Weights of a small mixture-of-experts language model, trained from scratch on English Wikipedia.
Size: 8 layers, vocabulary 4096, 100M parameters.
Experts: 32 experts in each of 8 layers, 576 squared ReLU neurons an expert, 2 picks a token, a sigmoid router.
Training: a variant of SOAP for the experts, 932M tokens, 7112 steps.
Below are experts of layer 4 (counted from 0) of a mixture-of-experts language model. Rows are named router (the router's row for the expert), up (a neuron's input weights, with its number) and show model dimensions 0-63. Each number is 128 + 24 x the weight over its row's rms, rounded and kept within 0 to 255. Numbers have three digits each.
After each expert's rows: a language model's description of what the expert responds to. This comes from a sample of Wikipedia text that the model never trained on.

# expert 24
router:106118124109132155129125104130050125138086103150113130134139140102105102099129137132087097086146157106113134101113135120153157132151122153133154089156089097129170147144122181137133113121134140
up0:119107165155077093124110148128119129120094138150131135127117132129094119131171137156092127108099159142130148101136107126093085143141172108158075093136130139159105129173151139106131146153146106
up1:101095150121137110087105135123131104135125089117122162123100133113106152132126119185132104080155173103124149117086173153155176168131141094073166112109125113096098134117096140099108134099126093
up2:135134094107156114134128058138159112113091103161133128141141147148175107125106129131127104155061151137112133140158081151133169131145118158149123129101110089137058147128109115118170128147145147
up3:126112127135108144100120105142096119087089145114119161102136179132152131153138089135142114160115110131107133074089124103095084109161119115123087115166114084132099165097139137159135161155121131
up4:142117161205112159165166150108145152158104101137121159141109125129131117111160126113102121186108146118131127114107135113117144133131105092126155094138121097091094130118163126099114114141095123
up5:146101151140111117117128152112154158147141157134135165161142130100105095097138100114081105143115189111123123127133084160132142080120148070129125098114135128114101122090081108080079136084126152
up6:095102112125110127112127117119068089114119126088146107110131141114107153120110138114158137119147092121097109134111132144144112089129156150132092142120111131128118108124113110164180124119129156
up7:136143108118149113105116100118094144139167136125119074136123120125113161146143129135116146153083164137097120086109093141114137163151134145147133127110174115102161108102123151155127119099127124
up8:119133156163132131161130124103153142096106144124109062168165129137098104133114176168085142094164165137113111107143127113121209167160134129144106122108119125149103143110145122121152115126123107
up9:109129117188117131127119149102123172113128131159147145186092136128174156135137151102104138147129164100058152133098132134123143160161083151142129140154121135132084163101170128157121129161102141
up10:174119092100143134111112142097090130092121096107099147142135129124090131129145144158087127127175105146091100131131134170125153120130153130107112138136165137131126093155107090131101122145136096
up11:104120136137136100141158110135150130144171104118128163134115136136099135125103155161120165090118131160131128121143105176139143146144120111126139124111152120083115136135104150095129128106085141
up12:131101160116162123161134150150107147096118134124080124101085101120104118082124121146142129141097109132084146127148106125144122164167118154114102162164121107140145101121162105140139150172135133
up13:124172123156171166128181139132101149149141069114115156092136146149159099153169127129125092137120091126111159176101114115102135118127152094092156165133157093132158137124140110125154114100116162
up14:106125093137130135136112114141155128148101114133173118134151116105125124112143172069094131110119138132134162120133191129145098115145160097163081122143140126085177094118110146186112120132117135
up15:122101151118116117125069154134135146105159138112100143120140170108099114100150108096127139110150130171120161108076136129133109138139133132121145129129105139100158171110188139161148109119145192
up16:138104121174093119126119130141113106092103123163120104177115089101158135122131182107162127137136131130097130105071094167166078134179112098099097112168161134199159117138101173139132130148096125
up17:101119107148083104073152125116086112138111066174088137134158135127138098129152093183126096171137156157146128143144081117128169133161129103153110085107116126103096105099126134131127128110126149
up18:147117099113096114141150110157131095135134124174150132152107141133141156135131131130095165087098176067136097153080144101142129131171086168112117119128142143162145198131139141097123123128116121
up19:081170126161141135121178103129126100129171159132147123122076089155133128109141145100131130105113157124126098149114117140101101120154141133107139122095105153088142091162190079127156077128124082
up20:121079145107139132123149129155113126141128149125147162139150119154113135105092109112149117174150120144163095147172130138162132137131169146120135131125127157126134111117120091130125092122115128
up21:105157109131109120118114127130114111143165135146128154155145131115115103115102167128123127153136103120099166134129117146076134149150157129129109146115177107144107147123101136157140135139102135
up22:154063109080150131147180109149081153141122096156111147148140112139099157131128138112099126113157142093146133118135123143105098174166147091148102131147128176119104107136110171101139123108106098
up23:146101129106107125115119127129104137146122170093089132099158159121125134102158142121091094099157121121124101160124133090163124128097097139106170091148145090123127120130139113079138144134138104
What it handles: Plural endings such as ers, ists, ates, es, plus function words like of, that, which, but and and in running prose.

# expert 27
router:081097135132104147121188089118149149133132125120089153138158172154165114121068152117108154109142112136089147118134053129117135120145113098154133113165146081105143103195100153114156134114107145
up0:122093151160127140092122140101153142142099105184086132149110164137178111106127116160110128098137139131127129113155110172134112110087139149181137150130133101115164098191155140131098122123117125
up1:154127118092081145123135127102121148085141133148130152142134119147108157088097143115101105108129124110139114188105114143105107109117158125118122124175136133151120116145113131102148108085140144
up2:167084101187111118130105119102149148124089114102129146152125144127126155116124146174108179081078114103117146141154153125124122165146099080141085129109170106118104123126157136152131138155083151
up3:096173101152121102121154118089108125131120121129093087143127102135158134135107110148155102106104122127107134159122080142127139113167126115128173090139123117149176131107109179111138127147120138
up4:129090142111128097168200144159163132134140102098110148160149134100147120155117151091142122144101114100087143153157149109128111095143139097135124130110141139124154151108120101128141113154125133
up5:113091148089086134105146103122138144116129122116147169150090143097083090113123165113142136128096104131093133143161117151127110086158123090128146137105126137150118102105087133126136137129124117
up6:127105123133122152141177143098119110126164116098142110118123141121135144096117132116182139109125138110095156113116145113094150123147109074156150093088139088102080102151111107132152116131145139
up7:110145148110102163141162121118172168089139145130117136107118174113123069085145127130158139150124127123088121143119127116104167117128120119170142128137134106094089156140151139133112130136127136
up8:120108052123118103127160105128102116172144135147141109148106106163144153110158130100092171114134128139124134151115095102162109155105109122165133126129150140093131122151109134093082110114140112
up9:135078176139137158136121116185125165150102145150112110147110129152111130128098126134178102133146120154147134139132127176169078147116108135109136129121170116109108123146167143090150146145118166
up10:105130116134109138121134138114069119146097120131115184098160116088130127125087114093139115118135142106125158142133124106091149145137153120159119105161104129149138126070142207112118125099156124
up11:136121134153162109116125161149089169138143138113128139139116121119131155113105114109106117137118127115135140124144126128082129190107108125176122120092112122154142124102120159099105139101116151
up12:119134113158149160150130097101103111136141098056150115139127131136127111119170141114169157146160127119110171131108123135117152133128141088174137152133115091141173142156092155140105145124088150
up13:114137160109121120131080117130135137090127123152161123131150134085096115089129163090122121122121111120137106137093144138112136123141142123145106124169148126105136130139139120108123111111169132
up14:112124155151152090097103104096149133089095134139131068132102144137175124134142155112118105123107147184128115121088101147088131143109101118127124124116189110125109080125164095135154113132096123
up15:135092129134116146135163099154153127112135103115122099106105128116145120110136192117111150111108103124099131180145114140122112121124121092157129153196139133132132163149173112168123181138122117
up16:097132167136141115131093096112158171149156147116127154140116136120138109139148116157126118159145137131105117118169093102180111117114133117113149158130165109151113147170134132142147118148145123
up17:104106120146126137112146071124171122109118091141134147127124133097121073112093138144114140133131120139120133131098117109103119129192123151122142172148136124096127097123094147131163157107135103
up18:150110143174124087089131108119132123113103074097117110108161089092131146109133124152147126111122126141130184144132132123164115162117122132104136146090167177108141125148108166146134149155143149
up19:128087136123168101147126165109141149110107110158114138107147127128156148096115168104100117105118096143133104138112117114134129111150172127179111184144160158115131148127114160093098122161089145
up20:168105112138147122180152111139125116112107085122100139117122103166125130114085157125135138100135140134166117129126136127162145167099087151073145132169123101123161110130127123098137134093120148
up21:141103079124097170087083118128120107165120153157128151116132146102127141110162090136111106159145136092102117121135128128131145105172151107090137093127138155048110104122097143107158123115172144
up22:090089121127109156122104110115171147126136168127125147091160139124162132127134134107097132123129141120149126099160141089140139140135083129139113089128106110138120133158108159108156117117104157
up23:130150136126122096122132139141152124125131148125104144148110172136131211119162145163136111127155090132136125112119147106107104169132112120114146142142117125090156143184157157116134159119128133
What it handles: Consonant-heavy pieces inside longer technical or scientific words, such as velocity, moment, orthodox, complications, investigation.

# expert 0
router:105099133124131125130123124119143162135145107128108089166141159089114119087122127160116105107137147131105090163132093138124139132160128167122162173149151140096144126146117093094143078095092104
up0:098105129163140109126122131129082131144172126152104157119120120140178120112116123180150159135095151158130131110081110116103133097132096111153158163091167136089178137151131098124123131133095103
up1:150152113116117128127128111103097137141149141088122156131128134132125140075104105165113105119134086119130114125110092116130151136134139100099098130158115135116105155099125126121105158112105108
up2:166138120157140106118121143114173113122118119135141134112126133122107135147110136139152143186160156133140100117171116095131150125152145148140124132145122125105205116138100122135091138155117143
up3:125135126160152107121104144115098115134111141165136119137116135128107136139114085097099125130113111177136115100141113135125119156105164140092102114121162135176164117118154130058178095094151136
up4:147115117141088174160161147119101131118171103096076169131157120128133104107114137108143155139120096144083114125093122138100120156149121145110072130140142139119154102149133142148102111117082101
up5:144086109115148142118123073090147143078141135147134081115119166129136127088166143147141127125107158160114104130098154119134182107119147150168140147099134097077152117118111141104117165175139111
up6:123078135090104097155156139126081107124124111147129125077122143123128121134156153145108120110110118151116108137109084149112097094135131118133147139105172156138125124162156093160099116123096165
up7:129098114135073132108170124147126099095139120140124074115124111146101169120159168072124109131145114159086117134188141129106147112107111112145122156175126138161118175157100143095149149118145103
up8:095098160178114140144125132127159151143103137124116120082146138129112129103120117144148110153099142179136163127181140156139121142128112093134160149145103140145140106126165084132159060106102161
up9:103111115138141154073107118131114122168124120144101137118145162124108125114156140104143135131107139123132105141131133132136150132140122140169144139101132124079125097162150122124148186147123133
up10:140115100118156096121124122133143168098114109145090112109146166142106152113121124140140154159125110134104128138092152119152111199123132089127130169149137159108117109157106130146120131157120100
up11:132118148113156119099115122116160173125133195151139123141129107126100108130131193126113130101137151108119130143131135131152142106149193168109133141120160127171126092170174099156108138189118147
up12:146137147141121142146155090151124147115088121084154136125130113111126105111172106154090100138145142113115122146123107109153149096147142123115131119136122103152166112099135128138145058122181110
up13:102128134147097174155147124130129131113153149099097097121111133165148153144104114100124081128137101143147099134167067127129155157157156138092166109088130130098170146170094160113153101119158100
up14:144169112142177100142125144117103099134122114145130126086136137093107154119129163125108113092108141118124059138109133146131107167133145141090124121132111146129130144125152103128117142115140127
up15:134126132172123129132125122124130154163126111116120160140123110110152124126097115102150130156152146162104149123158154114074158154102144117069169139115169157145145122160140118134104104110124096
up16:150123117127101172126140139127111075100156143136160164145152142136138158142098142121108119161144101145152137119135115168125110088099139145119135126139116143112124127113122084129175141138130157
up17:105145093153134113138100100079099132133135165154149201167169140128160122061074155106090127105125151125147141136142144130150119144115159154100114151125134135111112125155086132106070131133101133
up18:119148117128111113134147149099142124121131109146133113146101131176130129076110170116138137125097145156149076142088112150131168158122118167154125123141148138089122105130118115125118126114135107
up19:121099143111149135135144132112164123153113123167104120123154097111127147087188104137119137137124118136173121132134096168106146108161121152092181134133154132136141142120204098146105106105085119
up20:141128172179141164170149131102134102065169126174095131115118126081147107111176127098131144177170110131143157144137123114136128141156079140055156098109119170132174161154132128143106118135128135
up21:137135120072080101150105123135147125117151163179113104176130103142139156089172159127128154080118136131128142123148127193139099104087126159149110103100144137114136091137135179152108117141114130
up22:138145138129131118145127113133104150076133125152091144134129115118115118094117142127176101138105114161094139131138119136096122154145131176133064130129132133099173118127078116105146153121110085
up23:081118138082091135132151143100116168121162133137137113132121102135088114111108119156139098175136118111121091086112153135139109136137091146069145139104117142133162141159125137119105125148126164
What it handles: Word pieces built on the letter c, such as c, ac, col, dec, sc and inc, often in Spanish, Italian or Latin-looking names (Boccaccio, Colombia, Cisco).

# expert 15
router:133129090115051111129125075120102079096077095108119126137115171143082117120079141087137168137130106166117105135154096130119136147160151160181117154119107128108121128141115122101126108125143126
up0:148124100164092103105157103122112151107117119105122157136108157115141153155094110099133132052101114118102124106092144119108122131129114116126125166120169137138085172136090118130112133128123111
up1:131132116129094115137158147121119107089122136151121119143153169120135115140097127119110107156152090104068122159096132185157138141145172136137157131102145106143163078134129140093149107140089101
up2:096150142150137117109172115127141115139149171079116132171136183087108108128084139173090109122115121174098140160139085105143137087138143134161110119073120136129161125131150135153134122142122152
up3:134120129100113142136122156138087080118100152118134114140149134124136137123130158161125167114159114126113113156087112128143096108144081132129097108110132118141108121130144129090108153130126162
up4:130125147126132118127163116133158152159140180100139088167086108129133137136163122109130123110107130104079153115136123134156130128116165123116144130143165117126168091114165112098170112109103091
up5:102140126158111120169133135108140099169114118094117098130135124155121133125110105100152110144109127115126122168091145111120120129112145150112106106150080131087101126160127109130150153142174103
up6:140092138125148094121150075133166134161086130123118107166134149139112127186117138130167106144199117119113135159125104109089147152159119149154156146108131108161145140084140145099143176150123149
up7:116108094104096060140144101137121194089141109090110124111136146142117130135100163123093120144135101141103180102134166174166114071162149143104092145158126153113139144110146083151137138123142145
up8:143116125105117154130156118132118117130119128163141120091103127075126110109119124127147147143119120112142160138079123137187097127130098125137124111102088096148101127126150065176146111118169139
up9:160161128169158089094130126142144063086137126157122147147152189131115133139104145130087190116125174147136144116117178168100106113134159164086128156147145182116166132116151134137117122133106080
up10:091148086084128175138120081137120110093118161146107138129128110129162139154118087116165129170140116129137109140119130149170166116141127131137123128126135126171104090106151130101123173102128130
up11:103109118172122141153103141139110150126168134138108105115129120147099108126109139142113147138179146170114178147146074167152115103149131119087114118170128139160122104063171099155131167137114118
up12:092083130103153142107132131091146131137159144120101135138089127097110121125144137118132171123088106123077115100170138145084184113163181129146109152090134135155194171099165101136085110119136106
up13:110136132131132130133121109143149091099133099121071096140162104113145188123125117132137111150121153128110117176129126124144121147117144154162116147116138139098112104125074141133099147098145105
up14:117172085167124099133129138121109113165132115140078098168151128142135147114149129139111115132141143128126102159121056172174136090138103109092131123172173145169084088138097148115157185136080116
up15:119119127127156108126115108104136133123109127121152150158173111121138129106121160109145130129094169150117133176096109107112129097134169112137128116127164137095154148118136124075113147158117149
up16:121105124121096105129120137106090170148126118167149126157125180126110134124132136107086138143109105118113111146149113142156148096093143182171119125142110174166115134102151170147161153121117090
up17:168123139099121077128138154128159100139109099057134122080141170110147145158080126152159161129105166128142084137113145114147148195130114158151119123127152078106107094125118126113122128111103132
up18:105135094114151166121148134144110128093173081136127155130129142130081125166089129171102128133139128117092150147128183180097108127159159132148142169148150155172146167132157088109146112165149108
up19:123098135104116136178125145128125137090180146136145165137102144108092090142145139140143118136141108120105097135157123124138137156119129132143150105132118152134114131140163081117101121137112164
up20:163138109144108100140116154111143136150119132104139109117162126109114098138143168130156114140149125102074127184099178096168168114121168130136095114127139090186167135097129107130110133114116129
up21:153081121120088166141129170135127093165072119075130089104126119088153124130116153131158124097124159126145146117129135156134131158132143129153122099137128101128144108112114156122133097109125117
up22:160115133127143151121143126137163062173143089120145121083133149127116170143115138103118136142119111112159128128143151179125072121146165146128145137183098153113116143171106116122156149161139137
up23:117127136153131107145145100125090172131136102115166126135125125147145144120132145112146180119115080154134141123118121125058149123127150109127103148085150126120125153117128148135118120130155162
What it handles: Digit tokens inside numbers in tables, statistics, dates and measurements, such as 8,000, 138 mph, 114th, 2014.

# expert 29
router:136130098111104115117131107135089109115095115128105145176125104102092101098145146165189097114145131152080116119077132105114125138176130154153127174092123106122162116139103156107128098119116127
up0:140158091126165161154130145146093158103133131151094134127131156107132197145097122144129125126122114142123119157112113131133080156138136106126125134110180104120118163097109116163148130153094123
up1:103134127121118149111104118132119129125157166149144136135122100130076115096091118166149116152121118113080136149101149085108104132135102138133162090123116125118117137117159121129153146103146142
up2:124075097096114145086154102138096085080171165113117099138123103118140122164123155130072156141092144116109113143099156175121128161150127171110115114127100105152115125125093175117148162109109128
up3:116142148143120167191142116067075133093089151153120143105153116112132127138090158108095134092120144140136122158151125089125133113096122139159097103149116155140117102112108142111147140149122102
up4:157134148113103098121125120128160165111209105139111126136157120116124176152158150166123105123120119172134078119113106113139125113113132164174103130123133118123061153111154118141126114113110113
up5:166126084087120146131110132129139108160112098139119147132145138089153124083142182123135154132122166116115106146112148134106145082100152124087101113126167083122110183107103104061157113147125139
up6:107105126114157143164144134086150132196157126137132149127135135139137127101105089084140142141123133147120158172071101132110121135146126143103111131119151110151130142148157139103117114142132128
up7:119104142139127133118128139146133111120141116106089147139071105121129087126149134164130169165091136114142168076151131121135113142195144080118131131127131160123112150132106104074145135118130155
up8:155086157129124097179118126126116118127112128157145138154164112096117139117091123160160121099117150110110153147105129104111112117099099168112118162122155133129117165117137061123158144129124116
up9:122136126120102127137131124164195125099138135138107123111126152154146115143128161132180140154111100125144115115156108168108143172095086113106143152164166105168098116137118093128102126104116083
up10:142133126126103141149150088120113103115122146121128134108104117123131097129152100092105075133170130148157122112094109082161144130117138119153058089169103165178141108151137114141113132134155086
up11:098111045137114106137086088120140142121120122108101162123093114164107130121117165142105153143123116123127139146148093114127107160154096149147100136160188084126120125168145102158129147096117162
up12:118139180137112095140129155102115169056082121119128153157108153108164096090151144128141168103111109127156123115145129107159109158142114124126140126127116149111100105120150130144101113126107139
up13:147108161068107119133121110122123129136113123100121131142140133082120158112116125128145132131136185130156091094100156131141101119086117111122105152113099149145083134122150145131130155128078127
up14:099136123148082079124153087123117132154120145182126151146122159165133086102131136120131108123107127133129139121138133088138137129133092163112131105074142115091122133151124139121131086074155093
up15:152138108159117159118109124154141149089126135114146100150102124142102132116094092128136086124131089139101072104123121149089122137132143162129083128117135142124085155137112124150131163131105116
up16:123172102139118123187109082096120157113108158132151147131127139129117142092157141103095129155132145102115119137152132074137101113176143159152138121141142083113102142182103115185143114141161080
up17:180171136156109124135118119137114164164129120134107156125106115104160154112089114071153166110103127134089108114102141081121140128108151123158097159161142086059133085121119141128165151162120090
up18:103143118095120146102101149100168143143097126096133150127143097107114110077134159134172143128145109147131145173120116124134118113136131142159136115118110122162118116134178077143129103174117137
up19:129134091116144181089130153151160126153145149153135146130113132120137154144086131170113142135113147101151097134130157089123114148147176147106115152098107127133148146159126139139129145102107145
up20:139126099077119126134134109110144102127130120153112096110140127117099127088164144085151156117174135093108151120124160142074095128107125138098132145135184139148126193146124106121175160092115125
up21:206142166120144104144112140116157140107118123112144140151141133111117181118128099103163107120107126115095111130148134151125132130170160149164152142140126119151130129162104142187154095135129123
up22:116164094094116122129110111172156153146104137125089115136163123143126117148114132109092101108146079156124166114142106115138122145125076136138116134137141104123130072147156108180095104133143119
up23:141136088130116123113165136134157084115136125108093102117137164066094115123102136127123167173124146130150115166108136104104126117153114162153130172116134073116119148201095104123163161099153123
What it handles: Determiners opening a noun phrase, such as the, a, of the, in the, his, her, its, and possessive 's.

# expert 23
router:173111138139147158129123128085102102142076130155124096133119143158139128125115134130145078093128099154103106151109150116145101149142193120114149143123119103129140133141096147139166091106104145
up0:168115087117078140106095139123107123087147085125160145106138102126119105112109098116131076134102121140113111131127100152136144120144162140109128173178164094140161146169152160174150105136145136
up1:131117142151133110133129127039150178109097136136122118111150108100121118102152158147108107110114135122066089105140121122144128128155119128146159123160124115151123145118107131107095114118157128
up2:112122095091126173175130137146120114085125090085095100138156141126121187149129168113136159142140131131140110092083147138154120124137101118103123100151134116137107119101107176125078108182120103
up3:134134155180101156059073116132115109135126184145137099167138098181104068150128119126116151105117150103112102162157130124140120102093123086101104148119149080174167133125123117120102124153119116
up4:082164118149161143113115154101108123140174121166115113123123160112153117122137160120105110104144117133134133124157102142110128076118167133118114120119137124190137151114099129112110131150148162
up5:151114130157082098151141122117107162162086138109073123096114141133160118115131159123105126144138130189128112149115135092116087131128161165136176144108141148117194112089166120108151093069161092
up6:159104133102148168140154154127113132082114125129113137134124117100107097158130195144134117083126153112066093171127152157123164136134166099177148158115096082124119099150091151127149115130097134
up7:120089135124132165124109138159148107073145125118149132137113124135070145155091149121091117155150105143154136126090129106158109136165105148141147084122138120111168125117121104122150123142136096
up8:162153109157106112114147167112128138135138143143099138104134109185146098116148129090124142112104156114161165107144111137105150113145155153123129129145085129169106126107149126146095119142117158
up9:165138115153129136105131132127142112176104157167106143167120122166121131106119112146138073086108103122094128143131132157119185167149163143088111085136120123146124136120122180110102122113097135
up10:094112134105144160105072171112143072151158136122108128137099116118122124160116085133180139107146082112100165135142110139181115135126127110102116123098134131154166142125135126126154150160142123
up11:115135131107110114178127079107158089149105125100087091122133147113127120103130166176127135167090125160114134119117160104102114199119142115115146139118150143120118149121131125087137164159118137
up12:104131132107117116092142150119121115091099134121147125146106135135150132106075143134097112133140101148161150150090120144164146134176157159129120147093104117114157118130111088095144128139147154
up13:156129111104175109149092114131158092113108137118140108170109143124127165150113132129105150113128118104140096140135164106122093157137168137139110112127113130133116157104151149114128133157170137
up14:102084101110143200074124137123125117150098171142097154115123164144094100072135137112122119143117139142127123145139145141173095169149126138153139163150109108125086123164124107163140129106123137
up15:108085102103104170108124116117065132114110114114118150137147117122139130103147127094138136131102133122128131135136133121147144158132142098135135109117176083123149111124113112111143114130132141
up16:135129146100139142139102132173140142126145130137106121116143129084114132139110117127139144133142130171148110135161128110138119138136137043160118157093126079081119119101112057095100085103133151
up17:121104117154133138148173115178123108100120127138116102142162136135087129115069118157116100136128134127131098091146085155144152138134141127146155135064169089111134110147155111087157146125110162
up18:108154167134108160099137094177159128091147118129148085107140149148179148109121128134136109155150188174133135111122136157112061117132115152124171089147155173159140074118126114087108123107114157
up19:170097131140095145147122174152154111137134134117111096131136137112112090129133149135110097147144127116126146096133141152153102100158112097142139139130128107116172146129125100136117136095154161
up20:124121117119151168122153152106075098129116114129088132215133087147137115100088160136159122115125175106146128170110138119117116119118141149131143126114082134119175156168114151109108133134114117
up21:140126093146124140079073126103124168142090088107116134131144150139131143129113135094143136115146170115134141123110106094114130123163131130045168120130087114119156133117156173102109080077104151
up22:170134125161162107165122113097110107118151136101098114122178118101146118142051105098121160094181149187142123117109118133146138142131163124117115077122118138155123105095109110132066091098100131
up23:143138144113103103139129190103173122169107137121090157065104128132114130159098131141125129132155146127106184098115132127148107155151151099155153112083114125137155158142151126142141126127101154
What it handles: Mostly the words and and in, including ", and" in lists, plus pieces of Thai, Japanese and other non-Latin UTF-8 bytes.

# expert 5
router:115138120125077099119168114154110163131107140160126130122133168165131149136113111167137082114145129145110157130139108170145090121158063155150118156082152131146126137140143141101154120113108146
up0:071121145161122102100140119131146138133106098115139089183141136108115118121194124136126072135141129182126173166145146117103089130151145159109137119093125101115038148126136115138119117116134140
up1:112159102139170118102174066156118103135140130104134112110085085131108130137136136128121141133141130099164098121147124101157103117143125101129079108093134165131085138123144122102138135116092149
up2:125134102177124086121124148135141127142122149134125115175097111134058144100131144086193120128116111131115120134100123125136126097129143098134109161165111114139136118122112118092139148087117176
up3:104098150124131151087110131113100119131117101166132165108148127104130139118159120158118104118123125136112104135098125119138075152133118156075122129091114135129133134122151123066137124098073134
up4:178112065171149134110095127130141135145140154103143121161157144105138097141101153107137140147129112106123153149135111070139085136147103154140098151139115134140137151126176098087098126109114135
up5:137101042128121109173126124129105067118102093130105105142148138101140145141111144106143105116117166117087133121095152107095104165118103155086137156116127117134117144154119081127111133143111116
up6:159102116113138114124159122142103122136111160130140170123175126140123114120138179174108149129127120101122109090131106151126123144114125103142145142126097140133105121163123115127180148122151108
up7:096133157147141154092137124130132118168106115113130110139144136089148101115142148171129138125115163170123104123125123110161121116079157148130152080146174099123104173115126124093151156127108164
up8:092136133116134130124154141109173117117122115179145147121169187154097128150146156119118173177106098129131111105107131134142084104153132136124123139094173130126093118118111143103139068149108138
up9:166143176188112107115165140137143143125155138101084158129130148125146160141092140123165085135140113127101150119134093158093128150115082118099126075159172158142106107151144143114142118106127095
up10:145131108159144131148125107091129116149132105152113135141141130160135175072120124126125127127165132131094135110106136157154125115142153111093147086116132161103163102093158136112115142105164136
up11:087108106145091117138110104136106165098109139164135126153122113151100117141129142116129158159159138131140072129118113102130084134156143105104142155139168148148129156116100121146112135121150138
up12:057140142166138101136111117160105156130103156168129129160168160150142134142101124157133126093148110153125156125127140167134135127119105116125129107097124127125115123117115139127104174094127095
up13:105140127125111126142132114079126160133146093076147157176142130135095124143077150157137128116126169126107140152104150108131099133128115114105133153102113152128165122109108103147137125153115150
up14:135094105135132117151164122089129172103171133181129169102122157132146138099137133139140131116145100136104150108154066110128145141135151105082126120098131079113174124102175153154115138094179129
up15:157129130130101097149127188150151072131176127103167138115110132144135110129102148151101137123131098152147180126112136136149133144148092080109120133087112130130121129137120128119182135105141162
up16:123105120135103141165145130156114168088125088118162138154127165113125152116114107135111117164096130178128139080151097116100149111090123091129103126131127140147119095114166139133135132123152156
up17:118142108100123166140114156160133126152107132131149141135104150153132119129138159103132153091165073177108201165106122162112127140104159103156129090136099126121102144129146118154071157151124092
up18:105121131110145113086135152127139130100160114086159100183154118090138131144111133128112097131175086147115160114101138116094114148107116102132128139131098064109126129112077151154133086138135134
up19:119110111072158103111144114117097168175157175114138137139135132129076135142130096138159097104156107136131124095135146113131125096169165121171097136147098097118090122094095103122141172143125125
up20:093122147090182166112125109133116121171174103075152078109113187151112128109114130179108104141098199114108114120149108118140147145175149132140133134122100134161116135140130127157126084155128116
up21:114162117102120095126105153112125170125153129131156183118122131131129169153129147145119127126125130148089176131156176088158112148143065126124121139116153093132135157123145150125170107145155109
up22:133129130154122107164096146115137142112079184112110086141106180139087146089088137126152099112114143107154074169122126126100113141099108157161109165110169116155122145149105127110149141176129116
up23:078088117106103115117197167072135106110154111115160075105082139108091129160141112166108076133121100133118138131161121153102136106100132133137124112098129112137168171131132129117135117143164121
What it handles: Prepositions and connectives opening a phrase before a noun or verb, especially to, as, at, after, before, including sentence-initial To.

# expert 16
router:161110099129135138132145120147064138132098130115124139143145132090097177112139136102122145096113133157130161126127071102121138142138128179107165146094144145094136114105103155137149127144116135
up0:128170130112098118152143143126119130155149167096142128114132170110157098120140161156185143157153119143125141128120139105126085141106118113117171105105107120141137120158123080099151110168146102
up1:163155103105124124110146127126111136129100172106090158130103167137078115131107116128116137132150134121167098085145134139151163138091156072104182086143136105150121103121140101166161168156162142
up2:122132168143128099120147077094182120131157167162092135101131117106104167134146128126106136103114111151138115081133144103124118130149105134176098121124151106145124150113091144142143148130156162
up3:179099116141109108081089152158136143148150133124107094128110122144122123110136149124161108138110131156118112114117125121145131122118176135133187122134153110113122136140149091162153119131092193
up4:095102148102099109111113136162157128138129137131105070111156147129170114158110099092142132113106154120142131117148160095146125129122116114130130120128121142173118120162130156163143148118160122
up5:132141142112105103136147156140155179119139085135107138152109094145100124063097130115179109111145142158147162083119152093140124132124113112124118156122114089167107139103186161144134097103140159
up6:140126117143121199134132099154089125135110096128122121110066108143134137118132100150156122077151130147118105149113113097104183145170102141121104147094103104090122128152142157134108146151091123
up7:118144105133111131121114139133114102139126127147119152139146178121108161129144125142138146130124145146122133108130110150072153125133128134091142107126155101162126112116087144102175156156106102
up8:111140139139132115120113144164134105122117144154106107078121159140121148163117110077119130106127183131111150125134107077139096119166100149108072138098085168114112135126119105115159106128120092
up9:127160141162134113152093148144127170116088128187115154126146111100157079133172161148182088155149142163131149120088168101145148122130160110114140092116103105142112115121126119136144139099124157
up10:171135111131112121123149105120087147133038102094135146117143127129121135128132114136138088163126132154078125139131136142180129156113191157120134110120125156106125117161134112107122129157114134
up11:086126128103134155132142107129109124095121110124076050112111162103135160145128148130135106110091106118114088113168108084136141126122067105081109151135109140109039163137149136121133137113101125
up12:136108123184125137136122130135162100145168114140156121134133126141135144135142140176116115124123111142094134139114126096135133129153110111109140126115121178150070134141124163111128113140157134
up13:141141114158118091108106134116137163139116078131112136109134123142170090108107153138122109153107063183110163102126124084096116154108121142127121163077129142172134123110136100159133113143122090
up14:098099105109102119127136161109134154169116080157129129122116099122132172111146127125124144096158142124092128113163088122141110156136140167139081124108128122185161110129097112177094074149152148
up15:177068132134111105091123121127102128133149121152151126178066094126120110127113119159077167112114130137117136164162116160117117108136158148145133139166134144108128195073133100106144123112126127
up16:108098150120104081165142099136116084093119144095140066135165130148134157120137164155122095125153135106119135129097131158127160155083138142109178094121148168127122082062110138126135094138128128
up17:132138160128117142100137142091116152122143106148161129106139159068122112149162116132131140123136108130133115078143124081138119157151148159163105157161128135114102144108142097100130126115169107
up18:143130136195105134093122140130141119130151096155166118105138156105127130092102101195118181138103107114160125139143165115077142168089108143155148172133118152089103152147087145132129096154145145
up19:100099152115118145117130119113115188113112102108117119142101138130137126109142100118087132130085156119128136101188128135152104130137149124168172111129176153160138136132148133104167135130164137
up20:166135086144130135099117097136107111115089114101108114111093166102101139144167149108153131136145132137138127136145150143132129145142119165109151109143112134096108137123091176123154105151107085
up21:146101107145136124120060150118097180117149126159167119143200119215131100146117131172103112141116112113121100117125096127124106095145142115120156134141119161157158079136094106132119130136116120
up22:060153126124136150097096105113105141125165131122128060116147174090187163126108140116142121100128123111121166156092148174134146112137150164094112099122120157130149141151099111129130104118113158
up23:141135119151101136143144161098145158104124063131114159128112116117135123134106183108117139085157108086138140091206114082096107164212160139110129159126187121135143130113097154146136164128095142
What it handles: Final pieces of surnames and place names, such as -son, -berg, -ville, -ington, -ić, Irm|as, Harv|ard, before commas or parentheses.